Weights of a small mixture-of-experts language model, trained from scratch on English Wikipedia.
Size: 11 layers, vocabulary 2048.
Training: a variant of Adam for the experts, 394M tokens, 6005 steps.
Below are experts of layer 8 (counted from 0) of a mixture-of-experts language model. Rows are named up (a neuron's input weights, with its number) and show model dimensions 0-63. Each number is 128 + 32 x the weight over its row's rms, rounded and kept within 0 to 255. Numbers have three digits each.
Before each expert's rows: a language model's description of what the expert responds to; "gets" lists some tokens that make up at least twice as much of what it gets as of all text. This comes from a sample of Wikipedia text that the model never trained on. Tokens count by the router's weight.

# expert 23
What it handles: Word pieces inside proper names and places, such as York after New, Florida, England, the en in Table Tennis, often in sports articles.
gets: " A", "en", "is", " York", "it", "ing"
up0:145120147126139071060154123150072079139144174085175125137127098184166143179121092142137185036186098123126080127160148160128123112099078173117093137124114097033149142122146084183142152150076131
up1:157128161095080126113103130051159143116097085088158083119137088079222135136129126126178152110147044127110103121124194085126154104118165197160137141104111087152175139076096157154129097125129105
up2:205131141086098131172144135174131111127170147156139065138160155109157136133118149086097153120144112168130121063098125159097158072065135106122160089119088167165157113121103147110152119156158154
up3:133136094150159107144131175105092152126131147118075124116104079180131121051131157122128199141128144182154101150120145154096088153152130102093043142104103162070153149048166109096153116169159122
up4:166125083123130078150058106105127123161099136101112149098189160150152114154121107106095136086123126121131107124149084084119131141187154189077103144101124141176138090077153084170125107169074122
up5:094181106139183174118156125117071118121129174082111107113162158100138109171093163204084119139138169122098120106130150134099127123140135132102112144126055059191177177104139097119126125125118170
up6:163174169143166146131105121118113126141119077137064082101057122191087134119155120101112150070137159163151115111181098161097138146126087153133177195155170110148094121130097150184117124143123102

# expert 22
What it handles: Bare space tokens in tables and between words, and word-initial single consonants like c, C, d, g, especially c. for circa.
gets: " ", " c", " C", " d", " f", " b"
up0:139151091113128126032153137110168157157101123111114134134118072108146106100078120137165116122118156123157107137143103135099131162176093183138186173104156111153160085136053045079119148118079109
up1:109113118112130141159146105052121169175121166111102094065078193130140105168135140103139153079104197113111162142092141158101056135133121070109080150108168091111170111129150088151129098115086155
up2:125131133157160093142102141130127134084106088102165137108133080128156179102109147130150077086121124107124068131156138119147133064142085134140102128147120107102117142126124132143109099127085079
up3:087150086140116106117163173090157137157122132115137129152123112087157159137058170147159101153147145123131125120100129115073113107107162155135161222165112134139161123078060081148175122113096096
up4:144149120070123040101134085145193131120104079138171176176103133126083156120094085139144126114130136161080121101144173178117147127083131138097181166138107104121127152140091084147114187223074097
up5:129052171130130122178117085129091070143071027114138145165087170115120132093153117145108160058167099101127092119123116231122148145090114119138132173122113190104173149139142147163140139171124068
up6:130137127160124172155131077103119136173115090110105128158098167093130144078076172119136130154136110114129107128127160082142107141155137183084126122115086106123215100128087191127171120152050144

# expert 7
What it handles: Final word-pieces of surnames and proper names, often Germanic or English, before commas, pipes or brackets, such as -er, -el, -ley, -son, -ford.
gets: "er", "el", "a", "d", "ist", "b"
up0:173064131125125148128164102156164048096082138125102156167066153108217197144034145152074122108078153152106145132166194144104156122168157143115082157161108178139145128137123148116078109103110135
up1:138068145132114169098062167131083175212078137119139137129113165188081161169135145076152203126091104096095146111121149102125144084130105154116131147144144077158137033153187062126150126189129092
up2:202086111145218106149117092117128181140099105100150103101155131217168069096171148174137147069129138098142140095152108094095142066129087160142170151096168091113116111114096103158116090140099127
up3:137078077136160147148113112085132115139150153123151142056127108097156139160128102195155178133116139137153099146105170130160182120125181131139074183121141104129097208122132109131066089093157141
up4:146120104132115144116182134151116146139163101132114094164167099181112080109092059159158209073141161139191128145119113154187090116137126139125103138104157141138151135143088113052133133140114121
up5:143032082136090129112164068147121056154082189113151190108157144107151124157044158149137152112153137144106075151128137183129127119098121138146103118154091123127118110127182131131114094131109113
up6:167083120180097140115099111135177110085120151101108128089145090161206164192094122102087150113108185102102105148111120099110101120159087145111086133126124121147134136113152093180114110181132102

# expert 53
What it handles: Plural suffixes such as s, es, ies, ations and ers ending nouns, as in finishes, members, houses, and word-inner s pieces.
gets: "s", "es", "e", "ers", "ies", "ations"
up0:176102169123113074120139135119106101137095155155052190134118114135164123122102188121135159133145177160154095128065087136166134168146123154133122088128087167152160167108089045181150087167150114
up1:106107130155104130142113144121148124160076103146112108126193094217165141150168148119104125110096158085115095138131058082171082177112134084097101087107120099152117133195081136143145113097073186
up2:111048126135204154108120156055100133163060130127157123163055121117145146133188130158156166149096142151110175115168121124123152121139108133120133109043111124144225085125091112147115105143099121
up3:123128090122144038097112111122118120119077132094130177139161112072160167122104140166116140127100104089139165131188138108202147117187089127116156129123103127150179103094108134114145189205108116
up4:132123162171135159086113185133104105120040145093177139117113108190123075199114137126121157124095160179133180098140109190138099119153086128147121129152144154104122055141123108100068149163077122
up5:145102138125153171125139159143152163185119147082141127195104166101148134033123114231135122139072118113059147129139131101081157140120093137110113139155118128088127089096138095119145119103133083
up6:177147111142132155154139135145128085162085149122154121106109141165115125054080102200134126151117122155093169124143097133143134151190142132139136132152113162152145118123144143132164117065054156

# expert 11
What it handles: Sports-report words like season, Championship, match and Cup after a year, plus commas and dashes in dates and mid-word pieces.
gets: "-", ",", " season", "lu", " in", "on"
up0:125143149107093165112154120104061128208137168140103089136132193108132156182103158118115153154100135172142082114169196127161080102108140085090143096095103156104096110064126118101121120157120132
up1:126123111165140126182151098084132131142159100164123142115105143197149121158150078061133094126164161176133117167133083129108139104057153172104152118150094145166148088083143136082055134047098105
up2:118169078145118144161085129139114070135119157094079111198123181077143107143120113122141091154149164107083105112101095145151157073101121152120143148145121119154168169116152139099169119095168086
up3:127158121116087084100129097170122116132168065163172132074065195125137112124111177128127133152141051050138127160139158122125069118107146140096157071158104081153159110140116174191135137142150120
up4:134100091136113157074126106089137140075191110126114166093127045149140115173056116111158117117153111158113135145128142105156178080202141184173136129142086152125156093116102145172092143137092106
up5:094143151107108177178145138151123139138072144120115133142122086148129176151109112070168096094133167146105181118071085169117081139164099152116139097169101138171137129159136154172154157139144098
up6:081109111176106139093110109138110131165119108132070099107151116106128091156103136101129111092125149135173117113094130130138139135071056146143159180167090171118088148116104152122132190204148070

# expert 0
What it handles: Prepositions such as in, on, to, of, during and until, usually followed by a date, article or possessive, e.g. "in the", "during".
gets: " in", " on", " to", " of", " In", " from"
up0:100132090111089088059086127125092137138137130161116155114121152126114075079127169055064149104177208150094163123182110134175145107113126159113119118126132100119099131128123079158096105209145151
up1:132121082097093066088141112145147139156113081141113207132157112143184111077143154148124177109099112192123109136176106216163152141085071178114106122167115121119111054141114059130117128193115104
up2:158094124130153118133115147164120146165133171155128169105081150186127090157081107120056168122140133115175147068137122148141089121063108136099121175092112115081174154115154115122141167151153111
up3:089150103097117192115120130069141106152134070095127130147103123118108116151154124238166165090125172088135145102103203178142148137133161073155143121058126140129154155121119081105091091184138142
up4:134156119132120137066163145157191119154130168086096112122088170165145166138114133120099110166184076070112127140109171123122085080111062184152093150109088099111111126117123140137145146123092068
up5:094114101151166135069126124107093177156118126139135117161101118147169110115078149175119202121111097101083096153116139174107127159193100131100125180168110170148119092132122111120111125162109121
up6:175096098069073148137121220145132128123093142121126108170141129153127107077129129117168151156064094139151134123127043145095139057085199139065123133105162095113110151134104121134132144169142134

# expert 45
What it handles: Common English first names like James, John, David, periods after middle initials as in George H. W., and mid-name fragments.
gets: " and", "an", ".", " John", ",", " by"
up0:155115137129082108103199156078137117145136087106122111086174114116169123158112171137128142156067163123136140169106072098073159154158089165118161091080126170148085035166119146099155084145106079
up1:217099137121127158112091142142059111109121164115126092128114145118172150125088105082136093081123154116158113145164170186160125060125140167125169156100145160066166174110087110122166125087103160
up2:090135163137085152117164104177146147148140110095148147188060175145170080165102148126111100143116148110079125108143116119144150162103119085110110138087102157124091038145111103102096122202168138
up3:141163133090124094070200191161130151081153093084157065135090138175144123146070162164117136113109201126178108115129094146125174135156130142113123149117114101091126167163142121074138102133101181
up4:147193104039070166131179168138136137158104122112118135155136167140161108094097095128126140109140148072149140205116147113121064142124103143118144103184153142143144117152091110087100082085166182
up5:156156148068139110095127076171052154225166169107095101135143127140111126188153073089152113124164123129148133119172160153207107122126120132050147178150146163126155143143155112072142121120086127
up6:096090127077176103133130144149170143169079092068132236134086146126135109154124121171123141097103125152143088077155155141142161138145170190146127111165131162061134098076129103132206115147124151

# expert 16
What it handles: Final pieces completing nouns, especially plural s and suffixes like -ence, -tion, -ment, -ity, and whole nouns such as time, case, role.
gets: "s", "ation", "ence", "tion", "ment", "ance"
up0:198178119113103172111147142129165141125138102133182146100096050126114149068109173165154115081134135115120138072147129156130178115093153103117154142173131112119172107135131116106115111156124108
up1:164093090108101122095165117094222117132136179133156092124102142075112140168142102096082128162168132137127103090168116144183117153144087091107149127154154092195160170131147092111131085145137085
up2:081187106126063121075122067124108120127138125104146099099123148186178140182024095148175113090221132094096172131150082181138114105110131156135091074069147139093134107149137075130088114135112119
up3:107127115097110200194061155091082128090130121122109166164115118122122124085089120105143141123110109144082130145115114165129111151167166088123178107124036156083156174131126111140182133123154117
up4:171160141082136180108144156066127106166178060130128121113101081205092117138108100095146110101103164171122131156103182135104144131106123151110140087150088105108109094152128094159095156061118160
up5:195097112201135164165086122135134115156171123035124178130138077145153092122174160137134154113138089116132126091104054157108108103082103220129103119182144113152089111120142077226106147091158081
up6:115152154071172119097125197127067106077162131096049154070084095166122109115078123133177098138139032162103128138111096113152166075139138118135094152153104138151124128097118138081137127142121115

# expert 43
What it handles: Isolated space tokens and first letters of words split oddly after articles or prepositions, such as p-urposes, Na-tural, di, dis, w.
gets: " ", "a", " p", " di", " \"", " w"
up0:179158162171120145123202148161063106157151087132107129165066119115081134137126159124152087125114179069093141153102137152156122099145100154132118115149093168144120112136155170136177134041107039
up1:163112134148146086099103163214143121150169147113185121169080138089151166129166100111151128137091073099128127147125108123117093078157135118116053132151101147082130151129115140183152162095153088
up2:187182114145141142121178144112112130118109138119140154103086073128139076104129137174157172118063146160168116128170151116123189160093118116102121153154112203134113128118135082103186065143120051
up3:139145148110180131116125149117130110088142118103141151099167110188142087139084110073181121079096114170119099129098074108095100058169113149115150163110127133130090117069132111159112112164139123
up4:141129118095139099094209119148086143125106113110111098129148173201158225113068140176115081116155151152133112119156124109141130075130134143108111121122115108137146103137162179155133142155143071
up5:146139143093159132183137115101092143158140158066138092106156082219108106100110168143086070095116137161095089147189127131142159099096119168133098088115120114175195095126131092125148166153085108
up6:185100125107104117132128094138126160185107161040081085109147055087150061114190118159145135125062124108152108136181222139120121098153137144136129152113110129115184201136078081168118122145095113

# expert 44
What it handles: Inner or initial pieces of names in lists and tables, such as West Ben-gal, Mercedes-B-en-z, S-en-ate; words like Great, high, Gold.
gets: "en", "un", "in", "an", " F", " Ben"
up0:126100142111148140126134197155160130164132146121151119165117100135151127156150121189100108157027140140156209127133096093110080117158154133136092084120189178125117087083100106087114123062098115
up1:132144071073140215143161106122116121135137083070141121128123166168161083173162157116133145137122197122119140091172109120093104093156101163131117179141128091175135164109087076179152100161115116
up2:136129117068134078127126157137180103083089119137163143094115067092120113163188082177128163133093113114090149157151081117148157139129153143136167130092154197137167140123141106113098154086130129
up3:110155137143148068116104158106147164158141086116209122115068128151161141057142086105120132120148118169167158195122137106166104115133134127120152095189114138070070116154051140113201115089127140
up4:136158089151135141103113111121144155091125144133090062110165146106119039119093133170136158136173129131197092090089103174077064143079096135104117105139177159129140133122181163156096091094105098
up5:117172162063079130187156121170190122175163148114148137118086185121108095115137102122104151114157119139121133105112129108076077106173075131118160156164132170127177166114070135112095159097082132
up6:178117153122096151100159161161140153091139098106132148145168137100090116097114127162112166135135088081075148136113141087127121132080180125082145142084086107110177095082107102163167104100129122

# expert 21
What it handles: Plural endings s, es, ies, ations on nouns before punctuation or of/and, plus common nouns like people, children, those.
gets: "s", "ers", "es", "ies", "ations", "ation"
up0:142108109176087164173180163111139120180165144102105119087112095154145176123092109121046156124051127135125095138119117096148105164129122131092094159131122155113178113130155129150201153143139131
up1:122115149124104134124129093055084108125151147082110209128098111155113128110180103153091119084047093118143174164144093200120171108172110127112103111157101139131199187082137087102086160140127159
up2:140151118135071117118126160161085148157069146110080068137170167103112154177177165166139111108146230118104167085139180112172103110158128125142104192089102128101181102127158129093113094167115121
up3:161110123208109148114130171179103148098128148138180101131111108081117134090094152120145177092126194159133089123119113099184094124140117148125149146122111084174086109209106165155140112152086058
up4:114168083148110142095105148117129108160092074093186138162092199164101127158106132154127132120118092140184135126149117128134155155098096191147130120120130088101168136091101138162109094153144114
up5:116124105155155197138120169121054145146133085131170156175122150121099114125144162083143118155123131137125166161117147160094154142255112109088083022128104204175171133154163123133084141158128139
up6:102110125103132106096095076119168156137126115143152132121109132120120086119172157124094150154079109052074159138126146088124160168176209090115084126140173196117115166197133145157087154047160119

# expert 27
What it handles: Middle pieces of longer words and names after an opening fragment, such as do-ll-ar, cert-ification, Sic-il-ies, c-um-ulative.
gets: "at", "ol", "ri", "l", "ip", "op"
up0:198127101163152092111126136091183112131067133105108082163100124187077122100130110164152174109125093093113157122140101130104094164143084162096058108137132139144153086182143083116155112181111123
up1:154092122097104188199135074158130115135126125086154118153180093146118102108076166088165083092106158124101143137117115080179133155148065150115145090146056193145147152153145105134127102126158117
up2:167115086150126177155114148118053109099076104116105115204103044166185151136078110128134130098085132129130137150130093096099095113148131155124130105066122128113135136101151129175175079131146192
up3:166117099152126118097088172077152115139153102110111128123171059136144071125095141185139111143125139161194123131127116136163150099115126132077158129139111135116112136184072123075185070087123157
up4:172137091075188111058088120083094151098154100078111177104143109139141162098163139128143163115097109186117128159139060192138185112136133174156063189132119114141149169117121118172104129128159112
up5:123100156090141133125128123119135124128137180129105132119142118173152117103013160169121133139127100120048145071139108114145138048122167148070069199123140220120076131084133137173090128118161081
up6:089170162060120157140106156131117124129157083086136101109129146133160137108183158140112139091124147131112069100085118128154144119133095184035157135169144161170149169119134162150132090112169135

# expert 39
What it handles: Prepositions, particles and to after auxiliaries, such as to, of, over, under, not, the, often following was or is.
gets: " to", " ", " re", " of", " in", " that"
up0:144069104138101113118101124138163188162153130087120055150148112125181086111106124112128153168108067082117137121125141106155095090066201125135123179126100084119087105086108159086171133117130076
up1:108165120128130154107124132077148136178175128125139148143084155064132080084137153113130135108068146074150109130106192116064092102132196095112129144111063140115094105126142118133210095104110093
up2:162178082141101112140153156128154105145090107119119067150113095149129118133117165167147154131096095115160143103163084085119152070151149124058107123150138104158079097151127102128181177152130148
up3:126101126105072092166127119136143151109114096137120177092107146111149072159149095165083152142134172176076131175115077163126145075128143102139143170128095182132114120128164073152112125123087181
up4:131100112191051057121106129151136108117154125121147099134156188081153112175156137142101173152139165066085122054114173132100112093166116153133087133144081163154132196114095105129102127112127179
up5:132117106156219152149058148153145117157077138098166165040116128117141148121099120158094137110090128132128135122107177151117102121223114168139134070175196153176142066176091147205131114137142133
up6:136164149160159081130138092130128126130118136045149188115082120119105138135136110142075116126130154183130055081139102162099122097076167127158152129175096176085105087177151131088172118148129120

# expert 38
What it handles: The article a, adjectives like new, small, great, professional, and first pieces of common nouns (f-estivities, f-eathers, document-ary).
gets: " a", " f", " new", "ck", "it", "ack"
up0:137083146181093159130124178153148101110180132148175150165060154138113122144156135114067133130062091151132127141149151075145128061151132169155136150118140109136115143129120103200122099165101064
up1:084140143126108090129154114077087138121090074115152138141184084161128139130128144160191109129104054157171164129155147117123053066119128111080104143094121157159165150143087124216124142163099103
up2:149111100098175095068124074152138161106129131127136133132076169167127123132173117152134125102142083083160128084156149162127162129101069135113126164154178111157195124191147101095099152107152126
up3:215207124103117186112122105127157066116104136122077094130167117123137152148081103174165138126118109155198150076150116093129152120112087153098120170176070157101091119091129171132126116129144122
up4:092090129179138135074121128181101126130101137101064129120104128190167105152096174120162160119122172112097155078143158165088117110129138087099157150177081102092083145200097165134124124154100124
up5:138089122124136144108171061181095096107147153137122067112118125109140151136130151196140167111110091121127103091138123169065155127110180155153106176156167134130128138079090100080126115144130107
up6:171111122094166133130109157086168205135077136140135136155075111147141111131136134148155139114066156081100176073175138132054141109139124079119165084155111130138190165140092066125132133137109100

# expert 2
What it handles: Prepositions and determiners like for, in, of, his, its, their, sentence-initial In/After, and word pieces after capitals (O-ur, E-n-forcement).
gets: " for", " in", " of", " In", "re", "n"
up0:110144158110107196143129091107138130188142113085078142199090128124142136111159078115084099128140180169097163164142094051144163134169144121092116078188152140061134138098093052138152085116138166
up1:159127127147124115076122147159120250127145115063133133159107161170109084108109125117119199125108124135123079083184100125200134113151164134138127125128101190139124113083124174136139169121138105
up2:117098096054156115127122087106132105135139101112087175127142132140103149104140142133089113130120160135140170120145115162217143132085112162085088162118122194154144206061147119121130126121147158
up3:126153125103131080199153126130123196087100158125100145070147151108160105121060138185153125104168139151119104146150094117190135160127127152099100151148076135132129079111107107099072159137092175
up4:203087047173122087108119118067131123128106144075079138138103095111179146152078111113102158130140118108154156177115135149101101096112108111115155143130147168069163171073095126135153103154161138
up5:116087145089059140156179148104083114111145199089124132123108126151177111119089153121134116089119141137161110113094092143080159141139153107137140156114062137090188175106145110078167111171139122
up6:133114150127099138149097197102130120087129169107139124137164164126134126153162182132066085098154105129114093106122110193110144108097136124104099164087111150146154186144087146097088108112177127

# expert 57
What it handles: Final pieces of nouns, such as y, ity, ation, road, plus institution nouns like Church, Council, School, before punctuation.
gets: "y", "th", "s", "ity", "ing", "ation"
up0:120149115138141146136163115125118102118148122072103136154084123134144102070071156178163147110186158131107154085145098109105144155093162139103131130175134136134163139081128058098122143175170113
up1:081163172138087119119111118191091151132185097120170104149157120087146094111112146121082172168146176089138134144159117114099073133084208049126117162127118187131039114085105163153162160103134114
up2:170129150122088118141149185120105081159089158092113129086151083180176180144129138159119112104113138115142117183169107102139128100086132096119098199087135125125150074078143051155059094122169155
up3:108146073152118121058106196128110152138175138120115152135120131173164074090133165072145161099121132148193129126141097133153137098202126106072145179096128099086146095068114075118129100131163168
up4:167175152131112099139074095163154133116091076099134127145132116133130095160121148167142146030151132146118160069127086147159111113114159127061128129156135110084139078133111076153110137122109128
up5:133056117109100164194133114130122177122080118085097131068146106123153068181142091158133116095173195143109148154098119101129220082113112092123140151120127135097187180107098098137132150145106093
up6:138188077136151100093109078150105165160048133070114105156100159143128131123125114101139164073093140117085127130201085063181137113131087176138113133158148104150160096156111051131127170117083131

# expert 12
What it handles: Closing periods, parentheses and quote marks, plus nouns like album, name, species and song that close a subject phrase before is or was.
gets: ".", ")", "\n", "\"", ").", " It"
up0:160155124072103134133199066103100120136116098089176154165160172128128104116095109099130156168103157163050158093151148157163097113112131162153131094124083102136145065121155166175144144106074127
up1:203156152137112151126150155073076062138088132129111122073102075192109135082075095081117121097119158149143147110171152161133093120220143171103128104088119147198105144087108130146105144168128172
up2:076133168108195114119183078072081069155140084115115173136105160105176079175107131080154101152132164146098164116160110141176115119144114146109126145105135200127142108128081078102146088148120130
up3:165166184100092152129101094120053156097084088088144109205128164112125126138164117149112146118095149164154167151150102165147139140123166098066139103164126173087076148155099083181113096129099135
up4:173159124114116098118205127082168129082093183151089069166116095137153160145131105111125120147099143179205131063212143155157130121141154151168139143114082141165098091102099131194154099156133140
up5:141110107135113126132170167104160139136163142108108084083142099162142144107150125175076149126077163147137078126192107192135068085129136109183142091133135142172094155103127117107169147084102058
up6:138115122090068127101179183127135124126107170122143174153111124141107140065084146166139130101135167197087134121131155168159122142116093120173156123118114116120139110119127113126187083143184076

# expert 24
What it handles: Nouns for roles and institutions such as member, head, president, director and film, plus inner pieces like an-im-al and Ac-ade-my.
gets: "im", "tor", "er", "or", "air", " film"
up0:132075087127141084134122208102114083158123075085080121161151099129147120115135133103056176141118121132143148127112118162094148065141085088084139130134140146181114151089176151144134121106151170
up1:141134134130065133108112117043075095158104077135098217099112153186176128162146106097108132140124150158054117135125149147140128116131130120134128181099161156129194139176157107107096115139102102
up2:158110100095175137133136101173164167109097145105139084094175092173116140130150109135130108126131121134177116107158098141130118162099125136109121111197162164086063143136052076064173142150114039
up3:166113116129101140117103112113094140149117152137130109159138012142142178116082159096196126101161117106158101113164126122115188081037151176113097166132181125085154141149159149159144111179123115
up4:129132147121142124156095207156131163160123067103124140173125119187120115115145116168184161094087125140154139120082124116086192110077131109103121171195127133140097164156159135100139102083116119
up5:111077120183192147082183099113073153230175163099166147125097133140167154162113084095145170117142153159096126074120169161130125090137135117077168153083110107162127186161064124124191115075144109
up6:126113100152134100105170118125140168088159191134137133110150169095159124136067142099182125086121063143108097164132144132190132114158137128104122091084076138150142110153143131150083098097054144

# expert 51
What it handles: Suffixes completing verbs and adjectives, such as -ed, -ated, -able, -ult in difficult, plus known, used, found.
gets: "ed", "ated", "d", "ing", "ted", "able"
up0:148122117080111169118107122151122139121093164112161149170132096137173134077159085055121085083128130133068189048109102134079100137126172171105115108130142127138132161139067154143152124131154127
up1:080058153066131175131153120121082082196085110121143109087122112135158130116100187149112136106147183113131108161079113149134086122071168069116092082160141142104150143114148094101094150158112130
up2:110161141094100081111112127155161075179104114140168147056164094141118105135156107121132198101122147082151131089129140151165133146187206153100093110136117218170135107172061093160081057115128115
up3:136177115128181150133128161105088102140098137178085132108131120171114104170108125132103170182099143173106119109132156119099154134171122108124105189135110137184163118079124107126090100133141133
up4:098181109072205132077114108143159138124113141131169141184103108112155159164141098097085174126159217162113184153091165147145186122152142107089048179096145171117140141149121143112118136124122100
up5:137119132153192164140128157161138106174103123125121139119131090112133077141180165169118156107098167085058129112092154140125102076142154127121089134153153168136117197146104120137172069100108076
up6:155128145098060066097139170107119104119148110094155171164167110136185110127067224205107129107093131128138134201135160149182160127107169133141137130102124135081093094064126156142166110164125101

# expert 18
What it handles: Opening fragments of split words, especially capital S (Sport, Space, Side), and short verbs like run, set, part, br in brought.
gets: " S", "s", "p", "S", "k", " part"
up0:152067132178160124131111084110062072118112120167101125107146072160178123102094102197121164147137135095117134097116147134179146096085154107091095180135173152135080153107142151136143186082087140
up1:141110150110136169176123116120149160153192122120132147029083160121119078105172113104148163154103129169101197124177179129109112072121094129094061115111076167155123185111108104129106151121149123
up2:169127160083086105160177152134108155058113164135040150082141095188107138159113147172118159134126098121117099104108115132148204124105178130115122180118159156119206111135116151104135104116143094
up3:138089098116137104095153213109142148146128150085202083110097144129082106151077126159107199075073105158174178074134102136199148120083162116142107178153136153136161122165126128124168132192100131
up4:128128107123106119126124135117114172178171105083112194164114122165173205110169114101090081116125159136100122066186133096057132132203094075105175036129106138107114099091051108126175183155117108
up5:208132115205188163132061165143129138177111107119125115147093139172141138100127145120081132108103101096087116118101130141055128109152157116124085123168199204095088146130145066054125078109127124
up6:101122090069088105135135105156154126166123158168105112158158100185161084163129093117157179124182201130165074076126096187135082165170146116121120146090066141151069106111139054147120123121124117

# expert 50
What it handles: Standalone space tokens, opening parentheses, hyphens and dashes between words, e.g. Axis-controlled, XS-1, (CET), plus quotation marks.
gets: " ", " (", "-", " Ca", " mo", " \""
up0:082119121090134097108093165111151108102133144127150219119133172140162125124143105150110141097145140228130107112190138162175158104103105111110157127091100117127122147193148088122150077167129057
up1:104147131112149150174146074137141059148100164158099178106062165151145102147158115151127080090127135150127108046118181130107193068128131127095125123161138139139118135155080166100111138094139106
up2:106121150086127152141163059152090121111125113139137062129118139125105125091108104149172119122086155115147150142166128094093146080107168133118058219150160084181151105136160165111167167091125111
up3:139157083091179106096150145132125093150148139112073117167137129109161190176136096119068193126119140175161081116227133129140160069113131135106084163133139126113126185130112165170125133097136102
up4:076140047099126109099100110151221157143112112156113089139157112112190153158131090130112199115083111107179154131151126113083133085122117102115050161099119098171101131131103162152192092097102065
up5:192066128096124154146187174147116132141161145155120150168072190149116167142096134162083123083164167132124113100132204102161104088110121159117162068146079151089083159187127125144128174123179123
up6:102158117157138091141097121169145163113111144116145117134125202122193129121144130139053117046113115163115086108115109145123161121130131138137117130138072132139171084123185092145134133071104116

# expert 63
What it handles: Interior pieces of personal names, album and song titles in credits, such as Jes-s-ica, But-ter-field, plus Tom, Best, Star.
gets: "'", "ri", "el", " re", "k", "um"
up0:169118047111103098142106170122138071123139155126093088137120160117139129171087155105121126136140110179130111130140158118177083137101145115145061158135122104120191106109145102174153132201102119
up1:126148133159159115110156224084180105109087150108143092119094071160162173101154117136142122116141097145134151123116042113121154111112136136104098192188075174083119141128143113158112125121135086
up2:114152081153208117124159170149144098135034133125144097116139110099166125162118136106148088131113137111161115065149172171117045097096094142078182084190140143121118141113197101150088115183093136
up3:147120100129184085128107124106159078073135192143109170072140147124190140062139163144135133115146110108121106091104149087106177114170206146134116120147091184191158190161175071120128150168120140
up4:119179108084107082128191179133168095130057135077115110136131081154132133066136183150129162130132131133142096047143185124131167117164109103093120124141183159136124182030138126147111153110137087
up5:126103111139154124040090138078170158072159171121114122124162151081111137104122148149158141174071107101185101137190167115131085168142149113067130123124083112175115123129140129158190095116072181
up6:162097124089177164069169119113157144127146102142132136148150124098175147140145143127108158116125206106115159149133219109154088115141162117094112150106103085123170129109106102146160084136152145